python train.py --n_layer=13 --d_model=192 --n_experts=64 --experts_per_token=3 --d_expert=128 --d_shared_expert=0 --activation="swiglu" --moe_layers=[1, 2, 3, 4, 5, 6, 7, 8, 9, 10, 11, 12] --router_score="sigmoid" --normalize_top_k=true --routed_scale=1.0 --balance_loss=0.0141 --balance_bias=false --init_std_router=0.0279 --lr_router=0.0017 --vocab_size=22908 --norm="rmsnorm" --norm_eps=1e-05 --tie_embeddings=true --optimizer="laprop" --lr=0.00148 --beta1=0.95 --beta2=0.98 --grad_clip=1.0 --batch_tokens=65536 --seq_len=1024 --train_tokens=259600000 --steps=3962 --dataset="wikipedia_en"
Below are experts of layer 2 (counted from 0) of a mixture-of-experts language model. Rows are named router (the router's row for the expert), gate (a neuron's input weights, with its number), up (a neuron's input weights, with its number), down (a neuron's output weights, with its number) and show model dimensions 96-191. Each number is 50 + 12 x the weight over its row's rms, rounded and kept within 0 to 99.
Before each expert's rows: a language model's description of what the expert responds to. This comes from a sample of Wikipedia text that the model never trained on.

# expert 12
It responds to: Common singular nouns right after the, a, his or possessives, such as time, season, group, building, career.
router:37 45 52 29 50 31 59 71 61 47 41 48 38 44 51 46 56 57 61 17 54 51 37 50 48 60 64 87 62 41 59 70 37 45 44 52 60 65 52 62 36 68 50 62 49 52 34 36 62 56 50 56 40 51 31 66 46 50 55 62 51 58 44 54 25 47 50 43 56 29 42 34 50 59 43 48 84 48 51 48 40 59 27 40 55 46 17 56 65 54 40 51 42 48 43 59
gate0:51 89 24 43 61 47 81 38 35 67 58 42 58 57 39 55 61 41 35 70 59 43 52 56 67 47 35 52 59 56 71 48 54 61 37 33 55 55 57 46 61 58 64 50 51 57 34 53 64 52 59 32 64 58 53 28 39 59 66 77 51 34 64 53 49 65 62 53 49 43 60 52 60 49 55 58 35 55 46 53 49 52 44 66 55 31 48 43 42 40 19 37 51 53 57 31
up0:50 61 40 56 52 67 35 42 45 38 56 55 45 32 59 59 51 53 59 26 56 50 62 55 62 54 61 38 58 42 67 41 55 55 47 40 48 42 61 49 61 52 50 35 58 54 67 40 58 39 37 48 54 63 47 59 52 27 54 42 51 38 39 18 61 38 42 51 18 62 45 47 34 49 50 73 54 42 50 60 59 23 66 38 46 40 41 53 25 68 56 43 63 42 56 45
down0:42 42 56 44 28 49 60 45 48 53 53 49 52 52 63 42 66 68 59 48 66 52 77 45 45 53 41 55 40 59 56 55 48 51 43 51 49 42 43 82 29 68 36 51 58 68 68 53 50 66 46 40 49 27 44 58 28 47 61 62 63 38 38 26 30 56 43 67 51 57 67 25 51 34 27 61 45 59 40 58 45 42 45 30 57 43 50 51 56 38 39 59 53 42 37 34

# expert 13
It responds to: Content nouns and adjectives naming fields or institutions after the, of or a heading, such as football, League, England, dental, Coaching.
router:47 58 62 62 54 43 72 62 45 60 63 49 54 44 49 47 65 43 37 37 50 58 65 59 73 55 69 69 52 47 57 56 37 31 58 38 47 43 46 79 53 61 54 58 46 59 35 40 58 30 38 41 31 59 38 68 52 39 46 30 51 48 47 65 54 31 70 62 64 28 43 60 49 39 43 48 49 68 62 38 46 65 48 51 33 34 44 55 53 42 43 58 45 55 68 52
gate0:51 51 54 65 61 56 43 46 76 51 44 55 63 50 36 39 34 49 31 49 42 57 56 26 67 41 88 41 59 56 47 15 62 51 71 41 30 61 45 32 60 60 47 65 58 43 39 39 50 43 39 26 42 59 59 33 49 63 35 42 70 62 46 30 52 48 42 53 63 41 51 47 42 54 37 50 54 60 47 54 50 59 45 43 61 51 44 55 60 63 59 53 87 63 61 39
up0:41 62 53 48 40 46 45 53 22 57 53 48 65 30 35 59 58 54 57 56 45 48 45 53 49 47 51 67 34 48 52 58 51 57 40 65 43 46 58 46 39 33 44 25 68 79 64 38 41 35 47 38 55 47 76 30 59 36 61 41 46 52 62 64 26 40 80 41 29 58 51 51 61 34 64 40 49 45 37 44 63 59 41 49 62 18 45 35 39 59 53 49 19 41 38 39
down0:57 39 48 79 51 66 34 43 58 48 53 42 53 58 56 62 48 55 49 49 35 42 48 57 69 59 37 48 64 57 62 55 50 37 37 35 36 65 63 33 46 55 72 45 45 46 32 56 48 64 45 48 47 33 55 51 55 57 70 76 34 40 61 51 52 47 66 42 41 47 50 38 60 40 51 49 46 56 53 52 61 37 44 68 46 45 47 73 43 52 32 52 43 61 65 50

# expert 54
It responds to: Bullet marks in place infobox area and time-zone fields, the preposition to after belongs or due, and coordinate punctuation.
router:44 53 46 40 61 38 62 61 41 57 40 58 57 38 61 66 52 48 32 34 52 41 51 79 45 77 35 40 44 31 54 61 60 41 51 59 57 43 65 63 59 49 53 41 35 38 53 40 53 39 38 43 47 51 37 71 64 50 50 54 49 59 54 41 55 24 69 40 41 42 57 42 43 41 27 77 67 71 68 39 52 63 43 60 39 41 49 74 38 60 39 50 31 72 41 52
gate0:38 41 44 25 60 56 53 59 30 62 46 50 48 38 55 56 46 36 54 41 70 45 53 39 70 48 48 60 49 67 65 23 35 60 61 53 45 45 53 50 47 38 58 73 39 38 68 48 54 44 42 25 71 71 57 41 41 67 40 43 44 42 54 67 71 30 49 72 46 67 49 65 63 42 30 47 36 52 45 37 41 70 45 40 64 47 44 38 45 64 68 43 56 84 65 52
up0:59 57 51 47 52 59 44 55 31 32 45 45 44 50 47 44 37 12 58 45 33 44 17 55 32 37 68 37 32 52 24 28 30 52 60 69 59 56 54 42 60 65 63 68 39 31 58 45 45 60 41 51 45 78 46 47 43 52 58 60 60 58 28 46 47 47 57 55 61 52 59 66 58 47 55 47 61 80 58 60 40 63 30 54 59 46 65 52 56 51 48 48 63 48 68 41
down0:52 39 13 54 54 37 61 46 64 53 36 70 59 67 45 52 51 32 51 63 39 51 72 46 48 65 56 47 55 45 54 44 44 49 50 45 61 54 34 34 62 40 59 45 31 44 42 48 64 67 55 44 42 61 59 50 41 49 56 66 50 69 54 51 43 60 61 49 42 38 54 20 61 64 42 61 50 44 30 54 63 34 52 47 30 59 63 51 37 38 68 53 52 32 27 56

# expert 41
It responds to: Preposition on after verbs like airplay on, located on; colons and equals signs; short word-internal pieces of foreign names, such as in, an, u.
router:29 57 50 29 61 69 45 56 50 82 34 39 29 54 84 56 33 30 42 57 53 57 73 54 61 62 66 63 68 50 53 58 39 24 46 57 52 58 36 55 63 76 54 56 49 49 43 45 40 39 45 31 61 49 40 54 57 38 53 40 48 23 58 57 72 48 58 62 48 69 43 68 48 41 30 45 57 48 54 49 45 49 52 62 51 42 45 49 49 62 43 41 53 49 56 26
gate0:49 59 44 39 70 46 73 50 25 48 55 47 69 59 58 55 56 48 38 45 52 42 40 44 64 77 56 38 64 58 37 63 71 35 60 48 54 44 50 51 47 52 56 59 48 37 60 58 44 42 57 34 24 54 45 31 55 73 52 35 56 33 42 32 45 58 46 60 35 45 40 57 58 47 45 63 54 38 63 49 45 34 48 55 54 41 39 53 32 49 47 52 49 56 60 59
up0:56 51 41 33 73 50 41 57 45 29 41 43 55 70 46 59 37 43 45 42 72 59 33 51 52 57 55 51 36 60 46 58 51 49 60 39 76 39 30 32 62 46 46 55 41 57 52 59 48 34 52 35 54 64 44 23 50 61 52 44 46 52 80 73 64 44 59 49 18 49 42 32 33 45 36 18 50 36 56 50 44 40 31 46 60 54 62 43 75 53 30 45 50 54 67 32
down0:49 23 43 51 45 45 37 59 64 34 38 59 35 64 55 52 43 47 42 63 52 27 48 61 42 36 73 56 69 62 57 89 54 52 54 78 52 50 58 52 52 43 46 48 44 40 55 38 28 53 57 58 53 43 60 55 58 56 45 35 59 52 57 52 37 52 51 53 53 65 43 76 43 59 63 36 52 64 34 38 54 61 58 57 61 44 52 82 37 56 48 30 38 45 43 12

# expert 3
It responds to: Semicolons, brackets or quotes before a line break in infobox lists (CAS Number;, km²)), plus digits 0 and 2 inside years and dates.
router:43 62 52 36 46 48 59 80 41 63 37 58 46 55 59 54 51 42 37 39 50 57 31 51 71 52 40 50 59 44 56 38 36 47 47 53 47 58 72 63 47 68 39 42 59 47 54 23 64 26 51 58 46 47 46 67 69 22 40 43 38 29 50 56 71 59 63 59 39 62 32 38 26 48 57 41 62 60 48 51 54 44 72 41 54 25 22 60 59 51 46 32 41 62 48 60
gate6:41 38 33 68 53 42 55 42 33 58 52 61 51 64 61 61 54 68 38 44 57 72 62 44 44 41 48 33 49 55 41 57 77 47 49 55 63 69 52 50 48 59 44 36 44 39 46 49 74 63 29 42 52 53 50 50 58 32 35 61 55 29 49 44 43 69 59 74 59 58 58 72 30 27 63 43 52 59 49 63 56 51 67 49 70 52 54 70 56 46 45 63 43 53 59 40
up6:51 46 50 48 54 51 44 74 34 59 40 49 52 52 30 30 64 46 53 52 28 56 38 46 32 53 48 59 45 44 71 70 55 54 49 56 39 25 58 41 40 27 58 31 63 72 71 52 69 58 58 36 40 53 55 62 67 60 57 45 46 65 43 53 48 60 44 69 48 51 50 42 67 66 52 44 47 47 46 48 66 43 47 41 40 33 43 44 51 46 34 69 45 70 48 52
down6:35 63 36 66 31 43 76 53 56 64 32 35 48 61 36 58 15 52 58 45 45 37 36 50 42 64 55 71 46 40 58 55 56 57 70 33 61 48 61 40 54 53 50 53 68 52 72 42 62 65 52 64 71 60 50 47 57 37 51 53 37 59 68 47 41 63 44 57 61 53 59 30 59 60 57 32 88 46 56 46 31 56 56 52 44 47 36 61 43 36 54 49 50 47 62 27

# expert 47
It responds to: Adverb there at clause end or in there are, she and her, °N coordinates, and spaces or periods inside sports and election table cells.
router:47 59 49 44 61 62 62 65 47 48 47 44 33 62 55 47 56 37 56 31 40 43 57 58 84 67 41 67 54 52 63 60 45 46 51 47 61 48 55 64 56 57 45 40 46 54 36 34 34 35 46 50 46 48 39 70 80 18 27 55 35 50 55 59 37 56 66 58 53 51 47 43 48 73 45 53 58 56 57 38 55 73 51 37 40 35 32 72 63 37 26 46 26 76 57 60
gate0:62 31 46 45 27 62 63 57 64 58 46 64 52 55 50 54 38 41 69 41 44 54 50 48 60 57 48 80 58 48 41 35 59 44 46 62 20 46 57 68 56 45 54 44 48 35 56 51 41 58 40 71 59 63 58 41 75 48 53 48 47 49 45 35 47 52 28 34 69 58 56 71 32 45 56 40 54 36 66 61 50 71 57 43 49 42 59 26 50 18 49 35 42 48 41 71
up0:32 55 50 59 63 44 49 49 67 42 72 53 50 65 56 68 66 50 30 24 74 40 58 35 40 56 29 68 54 66 70 66 44 61 42 49 51 34 50 53 57 52 55 40 46 47 41 53 74 52 68 36 49 61 59 40 51 45 60 43 44 53 56 31 80 64 51 22 32 66 52 43 58 54 28 56 46 70 56 42 31 49 61 64 41 54 35 59 48 68 39 46 48 64 51 33
down0:29 43 62 53 62 54 58 41 52 63 44 54 49 47 62 58 43 44 64 53 42 45 61 61 39 43 49 22 52 44 52 55 65 31 37 59 46 51 63 58 48 51 61 60 49 46 36 66 56 56 50 38 56 73 73 55 51 61 54 21 45 39 46 49 58 56 35 45 41 61 66 44 50 41 71 40 41 35 57 56 43 23 44 67 65 62 70 77 62 42 61 44 31 59 56 57

# expert 52
It responds to: Mostly "a" right after was, had, is or developed, plus was, had, were and number words like first, two, one.
router:56 56 57 47 59 61 58 60 51 65 55 68 24 59 65 54 52 23 33 36 40 76 45 79 57 60 61 56 56 58 60 60 45 43 39 50 60 74 55 51 62 43 48 59 51 76 43 46 61 51 44 45 58 55 46 70 72 51 40 35 46 57 49 70 51 58 52 39 37 36 39 37 42 77 40 68 56 63 54 51 43 54 35 32 49 47 27 60 46 18 45 44 53 73 35 41
gate1:49 54 27 63 69 38 46 43 45 65 68 49 59 52 56 46 34 34 55 46 73 32 54 43 46 45 44 72 39 65 43 46 61 56 52 29 62 46 72 49 68 34 56 58 58 52 50 47 62 53 32 45 67 71 43 47 38 44 65 60 34 56 64 55 62 42 44 69 82 66 60 86 59 43 40 50 49 55 59 36 51 61 44 63 52 59 74 45 52 25 57 45 67 72 66 45
up1:52 65 60 54 56 24 51 39 29 51 72 44 59 48 58 23 46 35 45 44 66 47 50 45 68 38 37 60 43 59 44 31 36 64 50 20 53 45 65 56 60 30 56 70 52 42 39 59 83 58 51 50 63 60 38 58 46 46 62 46 45 51 39 49 23 35 55 58 64 55 46 68 52 55 65 33 58 49 46 47 48 55 41 29 57 58 70 45 47 52 50 67 68 66 58 37
down1:59 51 35 55 53 42 47 39 52 55 75 43 47 29 68 46 61 76 38 33 70 61 54 45 59 46 43 46 67 41 48 40 52 60 26 68 49 54 49 71 78 24 54 54 67 34 55 56 40 35 59 54 52 40 40 37 55 36 52 63 35 72 73 56 41 49 63 52 55 57 37 62 49 39 45 64 57 58 66 48 61 50 43 44 72 54 14 67 37 68 34 63 44 61 40 55

# expert 11
It responds to: Final word or piece of country, place and party names, such as States after United, York after New, Kingdom, Party, Canada.
router:39 50 56 28 62 52 66 71 51 61 55 32 47 46 55 53 53 48 33 18 28 62 33 62 47 56 52 68 65 57 64 46 32 28 59 49 53 37 43 72 36 62 57 46 63 53 31 31 68 36 33 42 59 55 39 72 49 54 44 56 41 58 62 51 42 42 55 50 51 35 46 59 44 61 42 55 71 49 36 56 37 48 51 51 34 45 46 54 60 53 37 36 37 49 53 51
gate1:53 47 47 46 76 68 49 51 17 35 53 50 45 59 42 61 60 52 54 42 46 41 34 43 46 46 33 50 61 53 45 56 52 60 73 63 30 33 64 46 45 52 65 80 56 37 56 45 58 73 64 41 27 46 46 67 48 50 57 52 47 59 49 43 51 57 58 46 49 41 34 59 61 45 67 70 47 54 54 30 68 55 57 54 57 43 42 47 25 51 37 39 27 43 61 70
up1:41 34 49 54 65 49 81 33 53 38 50 47 56 62 54 50 58 37 71 35 44 41 52 56 51 51 50 48 54 44 45 53 49 66 67 32 38 43 50 40 33 62 79 49 60 62 67 65 52 50 48 36 47 58 53 55 48 33 53 49 49 32 44 25 74 45 40 71 54 38 41 65 53 46 39 60 63 46 57 37 59 42 47 40 46 72 36 64 49 68 41 38 23 42 36 46
down1:47 43 66 65 38 42 56 44 69 61 50 41 85 66 53 44 43 38 70 57 12 35 47 59 30 55 48 54 38 42 75 36 55 62 43 37 50 72 31 48 53 46 38 46 63 49 47 47 38 38 38 50 55 50 40 43 43 72 34 20 47 60 64 43 73 58 57 51 57 53 64 53 45 55 49 61 60 37 40 57 42 30 25 31 49 62 30 44 57 34 60 56 59 25 43 50

# expert 37
It responds to: Invisible marks after coordinates like 51°25′2″N 2°4′6″W, the digits 0 and 2, sentence-initial In, slashes, and suffixes like -ics, -s.
router:44 66 61 44 47 52 48 57 54 72 54 44 56 56 51 59 44 43 41 46 51 48 41 62 51 57 73 57 75 62 55 64 24 35 58 46 46 61 67 59 36 57 51 47 43 51 49 17 56 27 41 48 50 65 33 57 65 34 42 64 30 36 53 53 53 56 65 47 60 39 31 35 25 56 47 77 56 71 35 51 51 50 39 50 66 49 46 53 36 48 43 21 53 65 48 58
gate1:51 45 49 44 46 60 50 58 64 70 68 48 59 49 32 22 46 51 61 74 58 48 56 53 55 59 61 42 51 50 58 48 36 51 50 40 34 42 79 53 43 62 65 35 33 53 76 54 33 56 65 40 28 48 51 62 61 44 50 39 57 53 49 77 39 39 59 42 67 53 54 30 44 37 57 61 47 65 50 50 66 55 70 56 65 52 56 39 49 45 52 48 34 52 33 67
up1:49 69 44 40 80 56 66 46 52 64 41 61 44 68 51 37 48 44 68 49 39 52 62 42 49 44 53 30 67 67 47 42 56 67 68 62 49 59 71 77 48 31 66 66 27 42 68 45 51 45 48 35 44 44 45 44 42 65 33 53 51 56 66 57 63 35 73 45 42 60 49 41 57 52 39 39 57 45 62 40 38 58 37 52 44 61 62 31 60 46 42 39 21 50 62 44
down1:42 65 76 51 72 60 54 66 45 64 51 58 49 34 48 54 64 72 37 39 43 40 36 50 34 64 49 53 33 38 67 50 70 62 31 66 53 65 47 50 34 60 46 47 45 45 65 39 49 43 40 49 69 45 58 59 57 46 64 45 56 60 49 46 43 49 66 45 46 39 61 43 51 72 42 65 72 42 65 61 35 52 38 45 47 51 18 49 48 75 49 55 61 46 61 39

# expert 23
It responds to: Mostly the preposition of after nouns such as performances, Museum or tours, plus was, were, the, de and spaces before table values.
router:66 43 74 30 52 38 54 73 56 66 49 46 25 53 60 48 42 64 58 33 40 68 40 57 52 42 57 62 65 58 63 74 51 52 65 37 68 28 64 74 39 62 51 49 56 30 55 42 61 30 49 60 54 52 40 51 74 52 43 27 38 39 35 61 34 52 40 57 64 55 40 51 47 49 52 51 61 70 42 64 53 63 38 46 59 47 52 45 51 52 37 48 71 60 75 42
gate5:43 71 69 42 50 44 59 84 52 63 61 18 53 31 53 46 60 54 42 34 40 29 53 37 45 60 64 57 60 46 74 43 44 64 47 51 44 43 47 66 65 45 78 43 27 37 51 44 47 63 48 23 38 30 47 46 65 44 49 62 53 62 28 53 47 66 53 37 46 61 41 49 53 53 49 71 49 45 37 49 49 49 58 63 63 52 55 43 44 62 40 52 57 64 35 48
up5:48 60 42 53 38 23 54 44 57 42 51 39 48 46 44 26 62 42 50 48 42 39 54 49 71 56 57 55 63 40 76 53 47 53 57 31 40 40 57 47 58 67 55 44 50 43 52 48 49 47 58 43 45 48 57 64 46 45 34 43 30 46 49 62 22 49 59 36 57 54 49 13 49 47 60 25 59 65 49 58 48 49 57 45 54 53 58 36 33 56 58 54 64 44 29 51
down5:57 48 42 56 51 59 35 46 46 56 60 47 26 51 52 47 35 56 69 47 47 53 43 64 58 45 42 34 38 65 65 47 47 45 84 49 53 42 41 65 30 56 42 58 47 54 64 66 48 46 46 24 49 41 38 53 46 39 69 56 60 49 54 59 33 52 53 46 55 34 61 41 63 44 35 54 34 65 27 65 54 50 58 44 54 61 69 52 51 58 45 60 66 51 45 40

# expert 46
It responds to: Verbs of state and change (is, are, became, continued) and directional prepositions like into, through, to, plus some digits in years.
router:60 48 56 33 56 61 48 52 56 53 62 58 53 57 73 64 62 46 59 41 63 50 67 68 64 59 59 48 58 48 45 45 50 48 63 75 53 84 49 50 43 57 33 57 59 57 26 40 56 41 36 49 76 43 54 64 66 44 61 54 56 48 49 32 50 51 47 60 53 44 22 30 48 32 46 53 59 57 76 59 65 36 38 58 38 26 52 50 45 48 33 51 42 55 51 36
gate5:35 47 36 48 65 53 64 56 37 40 53 40 66 53 40 33 57 20 50 44 67 49 45 45 48 47 52 48 48 69 49 50 45 48 52 60 53 58 46 53 53 46 42 31 57 36 49 53 47 58 35 51 56 42 68 43 45 46 42 65 44 59 78 47 44 41 52 36 67 69 52 53 47 47 72 52 63 73 70 29 70 69 26 59 32 40 52 31 65 28 49 44 35 48 50 62
up5:58 43 63 43 62 46 31 62 55 47 34 49 48 50 43 62 39 78 44 58 53 30 56 48 42 73 58 53 53 43 80 60 32 54 48 40 28 43 46 48 49 54 59 63 56 64 53 55 42 34 44 35 57 45 50 55 50 37 63 43 61 38 42 51 56 61 47 60 48 46 47 52 75 52 51 80 54 31 38 48 51 21 70 47 65 56 31 64 29 74 26 37 61 79 64 44
down5:53 46 58 59 46 37 56 44 56 42 57 37 49 59 51 60 55 42 43 37 46 38 41 56 53 32 63 39 47 42 41 59 18 52 72 66 44 71 25 49 56 45 47 30 56 51 49 40 49 62 40 56 34 40 51 50 32 49 37 45 41 56 57 48 60 49 28 52 72 48 58 52 58 63 51 68 62 50 52 51 42 43 53 53 48 43 54 46 53 61 49 42 43 13 66 59

# expert 59
It responds to: Single letters and short pieces inside rare names or abbreviations, such as b in (b. 1985), Akihito, Eschmeyer; also percent signs.
router:30 55 56 48 55 59 46 74 73 61 16 48 47 47 54 50 49 53 47 41 34 35 62 47 55 62 74 77 65 53 55 58 49 40 44 45 67 68 62 51 54 42 69 64 58 35 29 18 57 51 56 46 38 47 56 66 70 31 57 59 27 52 39 34 56 47 43 44 61 34 30 39 42 47 47 33 62 67 61 42 49 48 52 63 30 69 40 50 62 56 25 47 58 73 54 48
gate0:47 52 64 52 59 38 36 55 43 32 35 36 53 60 40 23 41 54 56 39 68 43 56 41 62 70 75 53 51 58 74 25 46 42 50 62 50 39 58 82 35 44 56 78 59 49 55 68 61 37 36 64 54 45 61 63 40 41 46 48 41 58 58 29 53 42 36 55 45 60 34 51 46 54 62 56 54 45 48 56 46 31 66 47 44 45 62 65 44 75 56 56 37 54 65 55
up0:51 34 40 49 21 58 57 29 50 69 66 53 47 54 67 47 67 50 45 63 48 52 64 65 47 45 32 66 45 37 40 74 64 51 34 56 54 39 48 50 42 61 36 45 47 60 38 42 50 67 56 52 29 42 34 37 42 52 71 70 54 38 38 66 41 58 60 34 50 51 60 70 60 32 23 36 39 54 56 58 59 54 42 68 52 41 55 40 55 35 16 53 70 37 40 40
down0:71 34 43 45 59 46 37 65 71 42 32 64 36 45 66 53 65 48 39 63 69 62 48 59 54 47 63 91 57 21 49 44 60 47 56 44 58 48 56 46 65 58 48 56 52 52 51 40 33 46 39 48 62 56 51 42 44 64 61 27 56 63 47 43 38 62 40 71 46 38 64 35 47 55 41 41 60 57 48 42 49 50 63 36 50 40 41 86 37 62 59 50 57 66 59 59

# expert 14
It responds to: Table cell pipes and row ends in wiki tables, plus words like between and alone in range or restriction phrases.
router:54 53 46 35 58 49 67 69 49 55 46 66 39 56 70 56 52 39 14 41 46 49 42 73 57 51 46 46 53 46 54 62 39 40 46 70 27 46 68 54 51 52 69 48 52 47 45 24 41 37 47 62 44 47 30 68 58 30 37 37 65 51 45 60 50 40 58 41 47 40 48 52 30 49 34 48 56 59 63 42 29 62 56 39 41 48 23 62 52 46 28 30 39 58 38 50
gate2:41 61 50 50 52 58 26 64 72 41 57 58 61 37 64 62 52 42 66 38 21 59 42 53 41 45 45 44 48 31 59 63 63 42 57 61 34 41 44 37 54 70 57 73 58 27 53 43 33 60 35 31 50 58 36 42 40 59 47 49 42 74 61 37 27 56 49 30 53 33 59 39 61 51 52 45 48 33 38 68 42 51 46 44 48 40 35 52 48 51 40 28 47 45 42 59
up2:52 46 38 51 63 43 47 42 67 45 47 48 40 35 59 57 61 57 48 67 49 33 42 33 84 51 35 51 52 51 48 39 25 50 55 51 51 49 47 62 43 21 44 66 37 48 42 72 47 61 65 54 58 49 46 83 52 37 61 61 51 54 50 47 50 38 40 57 35 77 53 31 53 47 69 58 57 48 43 61 34 46 62 36 45 71 58 76 54 58 63 33 52 27 63 64
down2:68 19 43 55 36 46 38 59 51 60 30 53 53 51 52 50 47 36 66 46 58 50 66 64 49 59 49 38 35 61 56 43 63 51 36 45 70 42 59 29 49 32 40 45 63 55 37 59 42 59 38 57 49 62 60 48 52 53 71 45 49 49 43 41 38 38 75 54 30 79 37 30 38 32 57 40 36 38 48 65 58 56 32 66 55 36 55 26 60 37 52 43 41 37 34 51

# expert 55
It responds to: Newlines and paragraph breaks ending sentences, list items and table rows, plus == and === section-heading markers.
router:58 48 46 60 46 49 56 67 47 54 49 64 33 55 47 62 47 55 63 45 45 49 51 47 49 50 41 71 63 46 58 48 38 58 65 52 59 67 50 58 50 43 49 36 39 56 54 07 24 30 33 36 74 43 45 50 76 47 48 48 49 38 60 45 56 44 51 40 47 45 40 38 50 72 46 42 61 49 19 62 51 63 62 59 48 44 23 63 60 54 37 33 47 55 67 38
gate0:40 72 46 16 25 54 57 48 48 38 33 48 53 30 46 48 42 56 58 45 52 41 58 42 48 48 45 60 64 34 64 47 29 40 32 47 46 54 55 55 29 37 82 37 32 70 35 62 34 42 62 48 54 56 49 47 55 68 65 57 47 25 66 57 62 40 61 36 60 46 37 44 73 62 59 63 48 60 30 51 60 45 53 56 59 38 54 48 59 43 55 58 34 41 43 59
up0:29 84 47 24 55 47 49 49 62 39 45 54 30 55 52 44 63 35 47 56 70 40 57 50 64 39 30 62 61 41 34 73 59 37 38 57 57 71 54 74 44 51 73 39 55 78 64 36 54 37 72 71 53 47 48 54 54 45 48 50 47 39 39 45 53 45 58 42 67 34 46 43 44 48 49 41 43 52 49 53 38 58 39 37 56 50 53 49 55 28 49 57 47 59 45 48
down0:65 46 68 37 35 47 44 51 49 63 40 64 62 71 42 57 48 59 38 48 48 28 51 52 45 61 38 50 61 51 31 80 55 58 38 60 37 46 58 60 62 45 63 35 50 37 47 25 46 69 45 60 56 60 70 45 54 60 47 51 48 22 57 36 54 69 48 67 28 51 38 75 61 54 80 45 35 16 54 47 32 42 53 63 46 62 62 73 31 72 52 54 60 58 85 61

# expert 6
It responds to: Closing equals-sign runs of section headings like ===Surname=== and ==Species==, plus some nouns and digits such as years, February, career.
router:43 71 57 47 51 46 70 62 41 45 61 54 42 59 62 70 33 47 52 28 42 49 41 52 50 46 43 70 57 53 43 55 36 52 39 64 59 43 53 75 49 45 43 40 34 55 50 39 35 25 51 50 45 46 41 56 80 38 38 47 48 35 57 56 56 43 55 56 32 20 37 49 62 60 53 51 66 48 48 49 62 54 46 52 34 39 29 58 64 48 44 39 21 85 63 57
gate2:38 46 20 28 62 42 50 56 65 51 46 54 63 57 55 52 59 32 39 54 40 63 40 60 65 47 50 54 46 57 67 59 55 36 49 50 57 56 50 54 37 43 34 46 48 58 54 49 83 59 66 38 62 55 53 46 43 47 52 61 29 32 44 49 42 33 62 51 53 43 74 48 38 45 55 39 64 45 58 59 45 69 57 37 29 53 51 06 52 46 42 37 47 54 45 58
up2:67 45 42 55 34 39 74 47 59 38 58 33 56 56 47 50 38 61 52 52 40 41 19 38 55 54 37 47 72 66 65 39 53 52 48 56 38 16 62 59 60 68 41 59 50 61 66 58 56 34 46 27 66 63 50 52 47 59 74 32 65 75 70 31 19 32 51 65 48 35 56 41 45 42 59 56 50 48 49 43 73 67 54 40 51 50 38 55 67 52 51 68 52 26 43 62
down2:44 46 55 76 52 56 49 45 38 77 52 55 38 49 38 52 46 44 44 50 52 75 55 47 49 49 44 34 50 54 29 35 47 47 78 74 52 34 47 41 45 69 51 48 67 52 39 64 35 56 53 42 48 40 50 57 44 42 38 52 51 63 31 47 73 47 55 42 66 64 51 43 67 42 33 70 39 88 77 76 30 55 59 48 40 65 73 67 58 63 58 58 48 48 42 47

# expert 30
It responds to: Verbs of establishing and creating, such as establish, built, founded, formed, plus pronoun he after dates, and digits like 2 and 1.
router:41 51 39 43 44 50 55 62 58 45 42 58 36 60 46 56 46 51 57 35 43 36 48 66 64 57 47 68 48 58 69 44 42 48 60 54 70 55 66 53 55 61 47 41 50 54 50 34 38 33 39 45 50 50 25 65 75 27 21 48 48 46 53 47 42 53 60 46 50 33 32 39 65 55 52 53 57 45 67 50 50 61 44 54 40 43 35 63 44 40 42 33 41 61 48 49
gate1:58 39 31 39 34 59 60 43 56 28 40 52 56 44 66 65 54 66 51 58 53 55 34 60 37 30 65 34 45 45 56 65 27 04 43 65 55 55 36 55 47 60 36 65 52 51 65 35 42 37 71 62 53 64 31 49 60 27 42 67 51 37 40 42 26 55 31 53 46 54 69 46 46 45 58 38 60 40 55 59 55 46 41 54 36 61 49 73 64 44 46 28 47 41 42 43
up1:56 41 40 31 44 55 50 40 56 38 30 52 47 43 46 51 60 59 60 54 45 62 23 54 40 24 52 32 46 59 53 60 35 12 52 59 62 49 46 64 59 70 41 61 62 71 74 49 59 56 57 56 61 54 27 52 44 45 35 64 71 41 48 35 27 62 39 72 48 46 67 46 40 53 50 50 57 34 45 83 45 70 38 38 39 73 62 73 64 21 51 34 53 41 55 52
down1:70 42 39 52 51 47 58 32 32 47 39 61 63 62 36 80 50 46 72 62 51 53 31 35 35 18 38 41 39 49 55 62 42 37 47 66 71 44 23 64 38 57 29 43 39 64 46 75 30 45 47 46 35 33 34 39 45 38 52 69 75 40 50 50 60 75 43 48 37 54 66 55 64 32 71 52 48 47 45 57 45 45 45 49 48 47 39 43 52 37 49 53 46 36 45 52

# expert 56
It responds to: First fragments of split words and names, often capital letters like C, D, St, No, or prefixes like unre.
router:35 49 50 32 47 57 33 57 56 62 40 28 58 57 60 46 48 56 38 32 52 39 54 61 44 57 72 74 54 49 44 65 49 37 40 42 52 57 53 55 56 41 28 65 56 41 64 27 30 38 39 61 41 59 26 47 60 42 73 62 44 53 56 69 46 62 62 46 44 57 55 37 40 55 38 73 99 58 62 49 47 43 49 64 57 41 33 42 39 46 37 33 52 54 48 56
gate1:56 49 51 45 47 60 32 49 46 60 35 49 28 43 60 60 36 56 72 30 57 48 44 26 33 34 44 56 50 62 28 44 27 65 47 31 50 58 52 51 47 26 66 60 50 46 41 43 45 45 47 41 60 43 43 42 24 49 67 68 54 57 50 65 68 60 44 49 57 55 45 19 11 50 57 45 37 41 56 57 53 50 62 59 76 56 63 53 36 48 29 58 60 73 39 59
up1:32 42 54 39 35 46 40 30 53 42 65 51 53 35 47 64 40 76 50 48 33 30 58 47 56 66 51 51 29 46 61 52 47 59 57 48 55 60 51 65 67 44 59 58 34 58 51 43 47 74 62 40 39 47 54 58 49 66 43 39 59 42 84 59 67 76 41 58 39 47 32 52 44 67 45 59 55 47 38 48 54 54 56 42 54 39 32 29 49 31 58 44 66 53 68 43
down1:58 56 71 41 57 56 41 42 70 37 56 42 40 56 49 65 65 38 38 59 37 81 57 65 45 58 64 43 29 55 53 58 58 44 41 61 53 26 40 42 46 46 43 61 41 72 31 51 48 75 45 30 54 46 50 64 47 30 48 41 55 27 46 56 36 48 58 39 15 64 49 55 76 56 56 47 44 52 65 52 54 67 45 50 53 50 67 53 60 55 37 60 36 47 58 70